python train.py --d_expert=64 --lr_router=0.0015 --rope_fraction=1.0 --init="normal" --init_std_down=0.0 --optimizer="muon_variant"
Below are experts of layer 6 (counted from 0) of a mixture-of-experts language model. Rows are named router (the router's row for the expert), down (a neuron's output weights, with its number) and show model dimensions 0-191. Each number is 200 + 30 x the weight over its row's rms, rounded and kept within 0 to 999.
After each expert's rows: a language model's description of what the expert responds to. This comes from a sample of Wikipedia text that the model never trained on.

# expert 6
router,200,169,160,235,171,218,253,213,202,214,196,169,168,150,200,174,170,230,215,172,203,177,216,158,177,156,292,192,213,193,167,174,185,160,179,160,208,184,223,171,193,211,173,160,213,206,239,165,224,148,228,202,193,199,157,217,209,235,169,188,160,197,245,162,167,209,179,185,192,191,194,207,133,195,196,191,160,248,208,191,189,255,209,217,183,225,155,183,189,227,195,145,162,152,181,227,241,207,209,196,161,239,253,243,167,224,198,197,239,185,162,236,216,212,230,191,239,225,128,178,213,132,172,204,233,182,249,191,183,170,203,182,237,190,246,190,203,206,186,191,221,216,161,256,201,222,209,198,189,237,226,186,173,235,171,208,166,187,215,249,214,209,267,193,220,170,225,182,214,226,192,254,193,203,152,232,191,105,220,242,239,222,166,197,161,249,199,183,243,219,186,209
down0,253,145,189,201,202,168,204,183,213,256,222,178,204,231,200,229,194,276,219,201,223,198,161,218,193,188,228,159,162,196,188,208,175,170,172,184,184,133,201,226,218,224,186,176,150,213,191,191,99,208,207,200,216,189,193,210,158,210,258,219,212,181,147,180,248,219,200,214,186,191,206,173,156,194,180,221,204,204,173,212,227,197,220,193,198,223,201,211,214,210,152,164,156,194,195,195,157,124,183,216,176,251,184,221,252,163,213,179,234,125,168,235,203,223,213,190,235,216,198,186,139,166,189,197,183,166,203,204,175,163,178,157,152,206,176,162,225,145,209,228,200,201,206,194,177,172,164,223,197,181,198,199,192,209,196,188,187,122,190,169,189,222,206,188,150,189,216,190,227,179,199,190,150,211,203,205,216,162,254,295,267,210,145,209,213,150,212,155,203,216,192,220
Description: Physical body and building nouns. Concrete nouns for body parts, materials and structures in species and building descriptions, such as water, hair, leaves, roof, fins.

# expert 1
router,207,179,166,230,160,225,246,177,249,238,202,181,205,159,190,203,173,206,195,217,191,172,190,218,168,192,249,152,255,175,140,157,192,175,188,235,229,178,218,199,193,185,143,150,215,165,243,198,230,185,228,185,192,169,178,208,204,229,165,185,188,217,220,156,136,180,167,232,195,202,237,225,246,225,176,247,178,220,231,186,200,232,197,238,176,229,182,189,173,266,163,162,176,135,156,212,216,181,303,172,147,280,235,200,182,222,206,191,214,216,169,217,212,198,246,211,223,240,180,148,256,149,202,240,215,183,237,195,189,201,194,194,236,178,274,170,192,255,195,167,213,168,160,211,214,216,205,243,193,247,222,209,168,227,187,242,189,164,220,268,222,197,241,187,188,154,253,228,247,299,221,217,183,192,153,211,197,168,235,202,211,208,216,198,159,204,233,177,213,197,134,217
down0,196,212,180,228,199,210,200,181,213,236,182,165,187,174,203,229,219,175,200,231,199,203,263,211,252,193,169,219,195,144,163,223,158,131,175,212,222,205,216,161,223,183,169,244,183,177,202,235,181,209,154,227,268,158,228,201,238,204,245,260,201,199,201,228,213,146,161,202,162,213,157,163,222,227,184,125,249,229,185,209,156,181,224,207,168,255,186,257,248,157,189,190,257,234,251,209,177,251,211,233,178,175,202,158,225,159,173,236,214,207,187,206,211,139,191,231,170,235,154,227,236,222,239,207,210,250,180,207,204,216,213,155,223,165,137,225,196,171,236,207,158,210,217,203,171,180,195,162,172,192,193,293,161,173,165,213,228,246,202,160,215,209,171,207,213,219,189,217,180,258,185,234,196,243,183,192,217,233,226,209,256,164,175,188,142,208,184,221,199,185,216,199
Description: Common place/institution nouns. Generic concrete nouns after an article, mostly places, buildings and organizations, such as area, site, house, company, church.

# expert 8
router,219,174,167,225,187,219,203,168,230,217,212,189,209,156,153,197,189,191,189,232,190,185,196,206,169,191,255,188,258,155,127,158,171,182,191,191,226,163,209,173,152,179,86,157,225,161,222,222,221,182,221,174,209,157,153,210,205,214,147,194,188,269,276,200,131,141,187,208,152,193,217,250,224,218,183,240,189,215,249,180,141,212,223,207,186,233,165,189,215,243,199,157,210,195,168,229,224,216,245,178,167,208,215,193,158,189,185,180,189,189,176,223,201,178,252,218,239,243,176,200,241,209,197,199,207,200,222,155,223,197,148,194,243,166,246,201,197,240,213,152,208,185,189,218,244,196,213,244,160,210,189,210,194,192,157,235,165,171,214,209,215,167,215,174,231,173,194,196,227,264,224,238,190,257,190,222,177,178,237,247,232,226,217,210,154,221,240,173,207,177,145,217
down1,142,237,215,171,230,209,187,215,178,169,262,245,201,203,213,193,170,221,195,201,196,187,197,199,192,215,189,201,172,182,163,178,247,215,175,246,170,240,212,212,201,255,171,224,186,227,147,169,232,184,230,199,196,182,198,145,241,189,208,243,215,192,126,180,169,237,200,211,225,250,164,274,194,190,165,217,153,243,220,184,237,192,178,187,197,172,228,206,158,187,182,199,218,208,224,195,227,172,205,184,242,227,177,203,192,222,217,190,153,243,205,120,193,193,171,230,119,176,218,187,195,195,211,228,185,194,214,219,186,193,186,234,269,218,156,216,200,208,215,149,205,215,163,169,184,225,213,219,209,149,161,190,202,233,227,161,243,166,209,218,226,217,169,182,212,195,244,188,193,240,240,231,163,148,219,196,205,216,159,210,254,197,173,163,149,240,201,133,240,190,209,192
Description: Institution and profession nouns. Head nouns for institutions, fields and roles after the, a or possessives, such as government, federal court, police, parliament, journalist.

# expert 31
router,248,174,189,242,197,226,272,173,223,217,195,242,170,203,194,169,163,264,234,245,186,153,218,185,183,195,222,142,220,182,168,172,173,189,186,222,215,140,239,217,162,192,227,161,226,225,213,205,263,163,229,204,192,203,184,254,224,220,196,164,180,232,232,164,163,183,185,238,159,181,262,198,199,222,222,203,205,221,220,207,174,236,220,207,197,231,149,160,152,220,171,172,168,196,177,215,238,141,221,211,145,221,225,256,187,223,185,199,231,190,126,211,178,209,218,225,207,202,179,172,212,162,154,203,211,172,227,183,219,166,184,186,243,173,214,178,204,202,208,190,196,190,196,208,220,195,229,219,207,218,225,240,177,227,161,218,193,187,226,220,206,194,249,171,230,186,260,227,205,194,223,192,194,188,168,243,160,196,205,254,214,224,199,173,178,209,195,209,224,160,119,226
down0,210,247,175,206,212,187,223,178,202,211,220,226,213,167,186,164,156,167,227,206,217,171,206,195,199,218,212,191,177,245,241,240,166,227,191,162,197,191,240,215,226,213,189,237,201,198,185,232,259,222,200,163,217,189,241,189,176,176,204,195,246,220,222,230,200,143,200,165,139,164,187,223,196,152,171,227,171,179,164,207,193,199,231,254,187,223,157,178,242,235,196,190,191,185,233,223,240,220,193,207,191,141,135,189,218,250,140,218,142,203,185,188,210,210,247,177,184,207,119,212,198,226,221,182,190,200,165,205,255,201,182,220,259,166,196,181,143,172,157,182,201,201,175,247,237,227,144,179,167,205,210,214,201,243,194,202,195,188,127,192,184,204,175,172,254,232,172,224,190,184,199,192,173,214,171,232,232,157,184,212,204,153,257,253,194,141,173,187,163,220,156,184
Description: Copula and auxiliary verbs. Forms of be and have as main or auxiliary verbs after a subject, such as was, is, were, had been.

# expert 10
router,198,169,175,243,192,217,206,183,238,190,205,221,208,164,192,202,174,192,176,241,193,183,206,184,165,166,251,179,235,186,193,181,186,199,222,184,254,170,240,208,175,171,134,161,216,143,226,245,249,165,196,187,175,160,189,241,223,216,172,142,165,220,258,156,104,119,189,220,199,173,194,225,241,178,224,223,181,197,279,189,191,219,216,211,203,230,190,139,176,226,193,122,181,161,138,244,231,176,272,166,166,254,235,226,147,195,163,192,198,168,173,211,200,182,236,214,233,224,155,206,269,223,216,235,204,211,223,163,199,194,178,197,208,178,261,178,225,227,184,158,192,157,207,214,223,224,226,191,198,260,211,200,184,174,182,245,179,149,211,253,226,177,206,191,225,160,237,240,256,226,218,204,165,210,158,267,193,179,240,214,216,247,218,217,176,220,189,187,230,162,150,184
down0,207,228,183,200,169,232,237,190,199,137,175,222,185,220,212,252,175,179,237,143,214,217,189,214,200,230,171,198,210,216,196,254,181,157,176,177,183,260,164,173,194,203,186,190,220,211,169,201,110,219,189,208,226,178,220,202,197,226,182,216,220,213,224,179,193,258,173,115,179,239,220,257,248,198,176,178,187,175,189,212,268,224,247,181,219,169,217,167,218,203,213,252,165,179,196,182,209,230,196,178,228,176,177,175,184,248,173,179,184,177,222,164,211,234,217,258,266,177,204,220,181,209,180,245,201,207,218,223,251,191,195,197,160,200,182,198,228,177,238,188,214,203,139,108,204,204,195,150,174,200,207,175,177,248,206,168,194,266,206,178,170,278,149,195,197,196,197,193,186,216,171,107,177,190,171,204,280,216,217,232,159,201,215,149,189,201,199,185,249,223,204,227
Description: Media and team nouns. Generic nouns for creative works, organizations and sports units after a determiner, such as album, film, team, series, platform.

# expert 54
router,234,176,209,238,213,212,214,189,242,208,257,217,157,194,167,197,205,243,207,204,160,181,254,171,183,194,229,212,245,205,156,168,166,195,178,179,226,169,276,161,220,174,131,163,223,209,244,233,199,155,247,184,175,206,130,225,235,264,189,173,151,205,220,197,158,199,186,229,169,170,185,186,201,217,185,195,211,177,208,202,160,253,225,147,188,245,162,169,212,213,178,181,200,193,183,202,203,197,236,209,191,198,212,248,164,203,189,222,159,155,159,222,192,211,228,211,230,202,212,192,209,181,200,244,245,196,223,171,176,169,176,204,200,190,228,143,301,224,210,178,197,178,160,214,216,260,240,225,180,238,232,238,161,217,184,213,180,169,190,244,194,205,203,205,247,136,246,215,211,225,234,204,163,223,158,227,188,200,192,255,224,224,226,190,177,240,204,205,195,177,222,233
down0,271,215,160,197,246,196,211,187,193,203,144,214,196,207,184,188,163,200,231,196,217,218,208,211,235,168,202,215,177,204,199,180,141,222,164,169,210,202,208,172,168,255,190,166,253,178,192,211,189,259,187,235,180,190,166,253,222,203,143,175,195,177,220,162,180,199,181,231,148,236,211,249,245,167,272,183,224,224,186,204,231,187,191,205,143,212,196,178,194,189,214,210,236,181,241,200,139,205,206,188,228,141,140,240,177,183,217,200,217,197,216,206,211,214,247,215,209,244,202,188,186,163,202,218,212,201,268,257,206,186,232,170,166,197,128,197,198,204,192,207,230,194,214,217,212,234,207,244,178,233,189,173,178,189,229,172,217,182,176,209,229,197,201,216,195,165,246,195,242,203,218,233,197,195,175,218,204,154,173,197,210,201,232,195,222,218,164,188,226,184,213,227
Description: Closing quotes and parentheses. Closing quotes, opening parentheses, pipes and dashes right after a title or name in discographies and lists, such as " (single), (Savićević.

# expert 56
router,225,174,142,216,182,214,221,147,230,216,223,188,184,174,174,159,171,226,204,240,218,184,234,214,203,173,217,209,225,164,195,171,130,171,180,215,226,168,247,115,230,208,170,181,210,144,244,264,227,227,244,183,190,152,198,190,289,204,180,197,130,193,224,193,208,167,175,216,191,204,238,224,251,221,226,220,178,249,205,226,147,238,185,159,192,214,214,198,219,217,196,189,191,179,196,226,196,116,256,186,158,219,194,179,182,203,174,173,244,203,203,208,191,153,216,213,258,200,218,161,222,188,203,223,209,188,257,208,174,221,229,192,256,215,180,217,237,206,155,170,166,183,164,236,225,216,178,203,191,219,172,192,197,236,189,240,207,189,214,192,192,169,212,180,214,226,223,237,248,204,238,221,192,208,182,206,213,183,190,187,232,238,224,225,167,196,233,144,173,158,140,193
down0,197,239,235,228,199,178,158,208,173,208,205,183,177,200,195,209,180,235,172,160,161,226,193,175,181,205,183,166,181,185,155,165,199,208,241,199,187,194,191,182,226,203,158,161,195,220,182,184,220,151,274,187,262,201,215,207,160,237,186,157,212,192,225,141,166,216,198,245,222,216,170,188,163,192,149,241,230,195,247,163,233,191,266,171,199,193,211,181,201,189,183,158,220,202,116,215,194,280,192,211,174,209,169,271,188,211,203,238,192,225,194,184,200,207,239,186,204,229,228,221,184,245,226,176,218,255,184,187,221,184,131,247,197,177,252,200,173,215,192,189,257,209,192,165,152,224,259,219,167,216,242,212,161,196,214,185,188,221,170,243,219,218,190,245,185,223,240,144,220,239,258,210,182,207,192,178,210,217,233,216,232,212,190,153,163,168,195,217,234,206,272,176
Description: Proper-name first pieces. Opening words or pieces of proper names of places, people and clubs, such as Rock Mills, Ball of Ballston, Cy, Shin.

# expert 28
router,233,180,145,209,192,250,215,174,223,244,218,243,155,165,172,172,192,236,232,181,176,118,218,195,186,211,207,140,226,145,176,208,178,216,179,207,207,163,252,192,192,210,178,156,261,175,227,206,208,190,240,195,149,177,179,230,216,232,167,200,132,206,202,161,187,158,193,214,155,187,214,238,224,199,188,255,227,242,201,212,140,221,221,188,194,210,176,196,183,245,188,178,186,198,155,229,180,145,242,193,189,260,234,208,146,226,185,203,238,213,118,216,150,207,196,223,199,207,192,154,225,199,195,231,214,154,231,193,200,199,198,172,193,186,198,186,210,226,204,189,196,190,126,219,211,196,259,238,140,237,215,193,156,246,174,222,203,172,190,220,204,143,198,140,218,179,210,235,213,245,206,232,207,229,155,218,166,167,235,233,206,225,208,182,181,214,228,188,233,169,185,208
down0,177,181,170,198,225,204,207,170,161,181,176,223,239,206,194,246,239,257,190,181,229,202,195,211,227,200,214,163,255,175,149,202,221,192,179,256,171,218,175,210,232,173,159,209,155,191,146,240,247,218,218,199,150,171,186,241,205,179,275,190,203,234,163,269,170,256,190,195,247,224,213,156,214,200,198,218,224,193,267,191,195,228,177,187,140,211,265,210,209,159,228,197,179,193,227,177,174,206,203,264,179,209,200,168,200,227,191,194,185,184,171,132,210,219,217,202,220,165,220,235,266,234,165,197,181,208,214,188,174,238,188,243,210,221,150,149,143,216,190,204,214,189,206,145,206,204,203,214,216,241,172,187,215,161,244,237,184,192,223,210,178,185,196,180,186,177,206,161,198,230,221,190,223,196,199,193,256,184,235,176,193,216,184,234,204,173,194,186,188,171,201,205
Description: Line breaks in lists. Line breaks closing table rows and list items in tables, bibliographies and career lists, plus sentence openers such as He also, It also.

# expert 57
router,192,147,192,213,165,208,191,216,206,199,215,232,195,176,191,180,194,198,253,216,195,162,239,207,186,146,278,186,248,186,167,209,194,146,185,259,186,192,210,211,182,157,127,189,191,196,228,210,232,184,205,218,195,167,182,209,221,260,199,175,199,237,256,178,139,181,174,243,177,181,194,200,209,184,170,183,174,210,228,155,175,251,203,182,144,273,164,162,191,196,235,177,166,194,180,192,208,186,220,199,148,212,215,254,205,217,192,186,225,183,127,224,190,209,259,186,218,203,191,147,256,151,169,180,204,170,264,147,193,122,176,182,250,171,240,148,195,240,191,167,167,184,177,203,197,208,216,226,182,209,240,189,174,235,163,240,193,190,215,227,208,191,238,198,233,165,259,222,220,214,205,214,195,212,126,256,195,174,207,237,264,250,233,133,183,221,234,208,233,145,179,245
down0,186,206,281,166,214,192,228,211,183,235,171,249,231,197,173,190,211,219,193,174,223,221,76,191,215,210,230,195,240,195,184,190,208,208,218,179,166,195,206,181,201,204,219,211,192,205,173,214,175,148,244,174,216,211,216,176,220,147,164,182,255,218,213,187,104,221,216,204,176,177,146,195,209,209,170,172,211,224,205,226,204,188,156,201,186,204,216,222,164,180,216,215,160,215,199,185,206,222,233,181,206,189,216,197,257,132,198,153,218,130,189,216,198,167,204,236,182,196,222,204,221,184,202,174,265,205,175,218,181,206,152,211,221,148,233,177,170,247,197,188,166,159,195,230,192,159,165,195,187,194,190,291,185,165,232,211,235,218,228,159,157,156,174,196,211,118,209,173,239,180,132,200,205,244,146,228,150,202,173,213,253,142,188,167,219,213,179,213,172,140,173,248
Description: Closing brackets and quotes. Closing parentheses, brackets, braces and quote marks ending a parenthetical note, often after numbers or at line end: (track 14), (MSC).

# expert 30
router,223,200,186,222,197,217,223,162,211,212,236,212,186,212,125,196,203,252,215,200,189,133,244,201,162,186,185,186,204,168,175,175,170,174,198,156,181,176,267,118,139,194,189,184,218,190,221,211,206,207,232,201,217,171,138,218,268,223,177,183,155,200,249,166,179,194,173,233,194,213,239,196,181,205,197,180,205,200,230,239,162,270,232,172,206,244,157,181,189,203,190,190,169,207,198,233,205,190,222,194,160,212,221,227,158,186,223,177,229,207,205,203,178,167,240,205,244,201,207,193,201,205,190,235,249,215,237,204,144,192,211,206,230,181,201,218,287,256,216,169,158,174,163,219,211,251,197,214,162,221,175,197,205,235,197,200,194,161,199,232,228,182,214,217,256,163,237,222,236,219,240,247,194,179,172,227,206,205,219,237,231,213,194,202,146,267,244,148,195,203,202,178
down0,203,193,222,164,225,174,222,191,135,206,191,176,177,211,171,196,231,201,239,180,179,152,203,184,219,213,247,190,168,209,149,151,204,253,170,247,189,165,210,174,263,224,192,190,228,191,135,226,185,216,182,192,203,226,205,249,173,226,197,184,158,221,210,217,172,186,213,202,235,159,255,190,191,164,209,216,175,185,205,253,204,221,206,234,261,185,214,182,220,185,229,203,197,212,157,246,179,186,262,213,215,187,213,200,208,193,220,159,234,218,166,195,188,212,171,181,257,211,221,172,193,216,148,179,188,253,240,175,234,206,184,225,206,220,247,196,235,196,157,231,204,171,216,218,175,207,152,256,230,168,175,191,208,173,147,204,183,236,250,215,182,214,168,203,260,227,195,200,207,173,218,198,215,196,192,164,184,195,194,229,194,199,206,222,189,179,223,187,235,214,195,228
Description: Personal name starts. First names and the opening pieces of surnames, often non-English, in cast lists and sports tables, such as Tom, Jan, Andrey, Dan.

# expert 55
router,267,181,181,203,202,239,252,195,214,220,222,216,203,198,201,167,175,249,234,222,165,148,204,177,172,201,188,205,198,182,149,158,160,158,193,152,182,176,216,127,191,180,170,186,246,209,234,214,215,186,207,166,248,175,156,205,225,205,212,167,178,199,229,165,188,197,190,245,185,171,237,205,181,213,139,217,207,210,197,212,197,217,286,152,189,200,170,180,189,249,174,201,164,211,148,214,208,177,248,175,122,198,238,209,184,208,196,175,222,175,152,211,179,177,229,214,241,227,187,182,188,194,177,207,262,189,181,161,183,196,221,183,228,208,206,214,254,218,161,138,152,147,197,213,223,208,224,226,148,241,293,200,192,232,189,231,201,166,205,205,236,183,192,222,222,192,201,185,228,212,244,206,199,217,171,209,204,200,206,221,235,216,197,204,178,232,239,177,201,178,219,201
down1,218,206,190,226,153,211,244,208,178,196,200,229,202,216,219,177,209,210,250,230,227,152,212,215,239,202,193,163,169,180,236,209,201,186,188,141,178,206,170,203,157,172,171,184,216,181,204,159,210,194,185,179,167,203,220,167,229,227,187,172,237,177,199,168,132,226,180,240,172,205,236,185,182,236,186,211,163,188,251,173,137,214,185,213,190,212,150,175,206,149,196,230,200,221,267,186,196,223,152,179,229,207,202,159,203,196,193,237,251,198,206,209,180,224,169,222,225,200,184,241,220,199,202,218,213,211,297,236,235,237,183,206,182,197,170,191,174,199,194,240,263,180,245,176,206,239,167,207,173,181,183,219,154,221,193,186,183,201,237,191,179,152,192,166,162,188,244,224,215,196,243,182,195,205,210,211,168,171,181,182,138,176,166,209,211,224,161,222,210,216,169,170
Description: Hyphenated and scientific word-starts. Word-initial pieces after hyphens or parentheses in compound place names and Latin species names, such as Urbana-Champaign, Clermont-Ferrand.

# expert 23
router,178,165,160,252,212,241,257,213,241,220,215,188,186,163,175,192,138,227,200,207,208,179,194,200,199,193,288,174,216,156,180,138,193,176,195,235,236,188,231,163,218,190,185,171,198,157,244,214,191,130,241,164,178,182,158,218,216,232,184,181,202,172,220,136,151,163,173,197,208,145,253,195,169,188,176,237,172,241,216,202,193,227,231,214,182,207,200,188,191,232,167,140,205,149,195,212,220,187,255,166,202,233,220,228,188,186,194,160,229,226,140,228,209,170,266,207,236,226,133,182,236,139,212,206,224,163,250,180,205,184,178,188,257,192,252,191,205,240,193,187,202,197,173,222,207,231,201,236,194,259,207,219,139,212,174,209,190,155,238,227,220,188,215,202,203,196,206,198,274,237,218,252,143,213,173,216,184,140,231,213,221,221,185,198,132,203,220,163,202,185,150,194
down0,212,182,169,178,233,203,226,225,185,222,171,214,182,157,167,193,214,225,240,244,182,225,245,198,221,174,163,206,194,237,222,170,194,169,208,182,172,297,149,235,214,255,177,200,192,238,226,201,192,192,206,202,197,237,181,180,174,178,239,207,212,187,177,197,193,185,139,168,225,177,218,201,153,167,240,181,175,195,235,199,168,195,236,148,187,213,197,193,188,191,202,162,167,194,192,173,174,163,198,203,239,200,156,218,231,259,225,193,177,183,226,209,149,186,254,244,130,183,132,238,147,154,185,146,221,178,131,197,200,192,159,171,180,166,166,226,203,228,195,201,227,205,220,244,174,202,210,198,165,177,218,173,145,153,219,158,190,205,207,230,197,207,207,245,213,209,222,218,243,142,185,194,136,188,226,204,246,207,229,180,147,167,184,137,205,228,196,198,250,228,229,196
Description: Physical objects and materials. Common concrete nouns for materials, structures and vehicles, such as track, stone, water, copper, column, road, mall, cloud.

# expert 33
router,220,190,160,214,179,230,207,187,223,235,223,223,153,202,140,118,195,228,210,213,163,154,186,198,178,178,221,128,212,139,201,172,165,193,160,210,222,183,205,204,166,192,181,165,218,188,234,213,241,169,220,205,173,202,174,225,210,216,161,147,171,241,205,142,177,190,208,213,143,201,181,231,227,233,199,228,171,233,221,188,182,202,221,207,199,216,170,173,176,236,195,179,170,192,144,241,206,198,191,195,181,258,221,240,157,222,202,176,239,176,142,248,160,201,197,216,209,209,196,187,226,228,177,202,253,120,260,174,174,188,171,185,229,177,224,201,228,231,205,205,190,190,150,228,201,229,207,217,161,235,238,181,160,250,198,217,194,197,223,200,186,134,234,183,215,208,202,215,201,230,215,236,187,233,135,206,185,196,227,213,214,234,218,224,167,276,236,201,256,143,170,227
down0,198,191,201,197,212,212,199,224,246,167,216,219,205,189,193,210,250,190,240,199,173,181,201,168,242,197,222,203,217,210,179,195,182,210,203,152,240,246,237,278,147,259,157,240,231,197,221,160,206,199,219,215,142,188,229,192,193,210,218,169,189,197,197,237,204,253,247,185,153,204,206,218,244,217,183,200,190,212,241,216,227,211,254,179,246,235,221,194,195,258,178,233,210,192,183,182,244,213,268,180,238,198,187,231,222,256,193,196,192,220,210,207,235,218,175,195,180,176,220,198,259,215,210,208,173,244,206,154,183,205,221,228,141,186,219,180,187,179,234,189,172,210,195,250,194,167,189,221,183,242,213,143,189,226,175,241,217,150,218,204,175,216,218,196,219,253,195,191,195,191,258,208,229,197,214,250,206,135,159,181,223,169,179,137,179,161,196,246,192,193,194,231
Description: Line breaks in lists. Line breaks ending an item in infobox lists, stat records and table rows, such as before "- Losses:" or "| Liberal Democrats |".

# expert 58
router,223,181,157,185,179,254,220,229,205,222,239,191,180,182,221,164,167,259,235,200,176,137,230,143,170,210,221,146,231,165,133,142,168,194,205,165,214,188,205,145,176,172,156,196,210,183,248,213,190,171,228,189,237,190,134,192,212,223,188,193,219,234,256,161,164,200,213,239,175,168,213,197,168,227,177,196,183,231,213,221,198,218,258,155,212,205,197,151,205,191,161,179,187,216,204,207,184,157,203,167,202,211,211,225,179,218,220,177,201,180,160,205,180,201,212,206,211,239,182,166,185,178,151,201,256,198,183,202,204,187,227,204,227,187,199,210,241,237,197,181,172,145,185,204,251,206,222,243,169,203,192,210,197,194,184,234,166,172,193,227,200,204,212,199,253,152,217,172,236,226,229,237,174,218,155,220,202,213,216,202,259,206,187,167,124,282,222,213,240,191,214,240
down1,213,224,189,163,193,224,147,238,212,210,184,233,242,169,210,244,256,211,207,188,182,208,210,133,199,163,215,189,202,210,192,212,177,208,256,187,183,263,214,152,216,154,192,175,244,205,209,215,199,173,182,210,252,190,259,231,180,228,236,180,196,172,239,238,211,193,107,183,174,159,121,210,197,177,174,155,200,243,190,200,203,203,243,162,214,206,163,174,211,189,241,137,196,199,195,215,216,171,249,176,186,230,196,199,176,188,190,187,227,133,191,182,190,154,173,130,165,184,189,193,229,192,240,201,211,160,229,210,219,192,250,214,192,220,189,193,213,217,215,164,168,153,187,227,222,234,181,180,187,218,222,216,179,229,143,236,178,225,208,175,183,197,249,179,177,192,188,141,205,263,213,204,186,181,202,221,181,189,215,229,201,202,208,212,239,190,244,189,210,196,232,207
Description: Name-initial capitals. Capital letters beginning a second name part in South Asian, Chinese and Slavic names or titles, such as Dhanak Dhanak, Kwok Ping, Lin Yue.

# expert 51
router,268,186,144,205,164,221,190,145,203,210,242,233,180,203,220,176,192,206,223,246,198,142,228,193,186,170,189,184,256,196,200,178,156,179,163,223,205,198,282,161,162,169,198,212,212,158,224,203,244,203,236,197,198,165,191,196,275,228,179,182,151,235,219,166,193,173,156,214,161,190,243,221,214,239,220,202,196,239,207,235,131,202,199,182,209,188,200,186,205,223,202,218,149,191,170,251,200,112,217,164,182,208,225,249,176,191,192,139,261,180,199,226,174,121,183,229,252,181,199,136,228,173,174,233,215,140,230,202,109,179,210,186,238,177,188,196,285,191,176,189,143,143,185,220,221,225,170,226,203,222,176,183,207,245,184,247,166,168,224,215,190,154,185,199,247,148,239,250,216,236,230,203,221,187,178,207,204,194,207,203,232,208,208,213,166,215,194,178,207,173,163,212
down0,162,190,221,233,222,240,153,211,209,233,176,229,216,189,220,185,207,238,230,231,202,234,193,215,161,203,137,171,169,184,209,244,204,178,214,168,252,223,197,189,195,188,213,242,236,189,197,247,245,218,188,185,191,202,196,187,207,195,247,221,212,237,237,138,176,233,214,188,199,246,179,201,214,196,241,188,192,107,193,242,203,211,181,204,180,200,212,171,205,245,153,220,162,212,309,184,174,232,203,192,147,170,220,243,219,258,190,164,202,191,205,197,175,173,231,240,189,151,214,186,235,176,194,165,203,150,225,213,220,179,194,203,177,223,158,172,248,164,185,172,206,218,136,191,230,272,226,207,168,232,179,220,173,139,208,255,222,218,237,238,179,204,193,186,216,201,213,213,194,170,239,234,195,211,213,175,212,289,130,214,213,275,220,220,196,175,194,219,267,215,224,269
Description: Name-initial capitals. Capital letters or opening pieces beginning a name, often after a table pipe, list dash or country code: El(eni), M(iodrag), An(helina).

# expert 42
router,221,165,216,238,187,228,231,196,221,192,203,239,156,212,151,191,152,230,190,246,152,166,220,192,187,158,200,183,223,212,197,178,208,161,166,194,223,168,262,205,190,178,225,174,237,175,248,227,187,183,217,204,215,204,184,202,236,193,185,193,180,202,232,228,162,168,167,272,206,188,213,209,185,249,192,200,170,218,249,194,178,255,229,186,181,203,185,142,190,227,184,176,159,165,171,205,186,147,246,181,188,198,242,223,167,198,210,209,237,167,166,201,172,172,207,200,224,227,184,152,206,156,161,194,232,133,291,191,159,128,134,200,182,190,256,163,251,231,210,183,204,171,191,237,220,194,219,221,188,239,253,225,163,212,177,218,159,166,251,205,214,191,281,179,246,200,225,237,184,222,225,222,145,203,170,253,165,223,179,189,224,240,183,201,202,192,180,204,217,167,167,205
down0,200,280,201,218,196,209,226,175,189,152,201,172,230,165,211,172,269,217,177,134,190,235,218,187,240,200,213,230,251,205,192,169,244,208,183,196,203,174,233,201,276,225,157,199,206,209,172,191,141,252,175,225,210,238,251,215,225,195,229,209,201,199,168,183,198,247,179,170,190,232,186,143,271,199,179,248,153,175,183,213,165,145,210,209,220,203,173,190,250,239,187,253,254,167,238,215,112,250,271,174,166,252,166,238,226,184,196,222,219,213,184,212,209,184,177,193,164,169,249,270,197,182,181,197,171,235,238,231,168,170,220,234,207,253,203,211,213,214,208,167,201,163,176,210,222,232,222,222,196,196,203,209,162,260,182,232,185,159,157,225,216,261,200,178,246,194,121,157,247,204,203,198,250,189,228,170,145,216,223,192,156,178,254,198,158,191,164,246,171,207,178,198
Description: Definition opening copulas. Equals signs in article title lines and the copula opening a definition, such as is a, It is, ) was a, mostly in taxonomy stubs.

# expert 48
router,219,183,157,235,195,245,225,192,243,223,213,246,182,180,179,215,192,186,196,283,157,165,231,200,175,190,224,187,205,177,206,167,205,146,186,180,259,187,232,168,178,208,160,157,167,179,206,209,224,126,207,134,170,206,198,215,202,207,107,178,186,235,193,173,207,180,186,233,174,184,225,217,203,241,185,213,141,212,227,213,177,227,240,154,189,220,170,195,192,204,166,155,173,160,173,225,208,196,236,184,175,205,211,199,145,196,207,200,201,161,162,213,211,198,224,223,228,264,171,159,223,168,166,191,218,169,206,166,188,206,165,194,217,204,240,155,231,245,215,194,181,139,149,215,214,239,206,222,186,238,214,254,214,222,148,218,213,179,250,242,191,172,222,201,231,171,251,199,228,216,229,265,176,180,179,286,188,159,223,220,209,197,211,182,188,221,216,173,252,195,187,218
down0,200,240,212,193,173,147,149,244,138,189,192,222,175,249,165,261,198,170,148,233,147,167,191,200,205,200,228,194,185,221,231,203,159,211,234,246,198,185,193,172,276,209,260,237,184,183,198,167,221,185,182,264,220,211,247,199,222,215,202,252,194,217,165,165,156,173,187,211,235,244,166,209,191,168,247,162,213,180,169,187,202,226,136,162,206,188,205,205,203,194,208,230,160,223,182,204,181,169,191,208,172,218,187,256,203,268,202,234,188,214,188,175,233,189,187,183,207,275,185,156,236,215,194,186,237,159,213,167,222,223,203,197,195,232,178,218,161,182,270,193,181,156,171,219,204,178,221,120,243,168,176,198,219,215,186,157,189,269,192,198,173,162,160,212,197,222,183,169,177,183,160,191,177,162,189,194,205,194,218,230,259,209,161,214,248,238,206,179,164,194,190,216
Description: Table cell separators. Pipe separators and punctuation between numbers in sports league tables, results and coordinates, such as | 29, ″W / 40.40.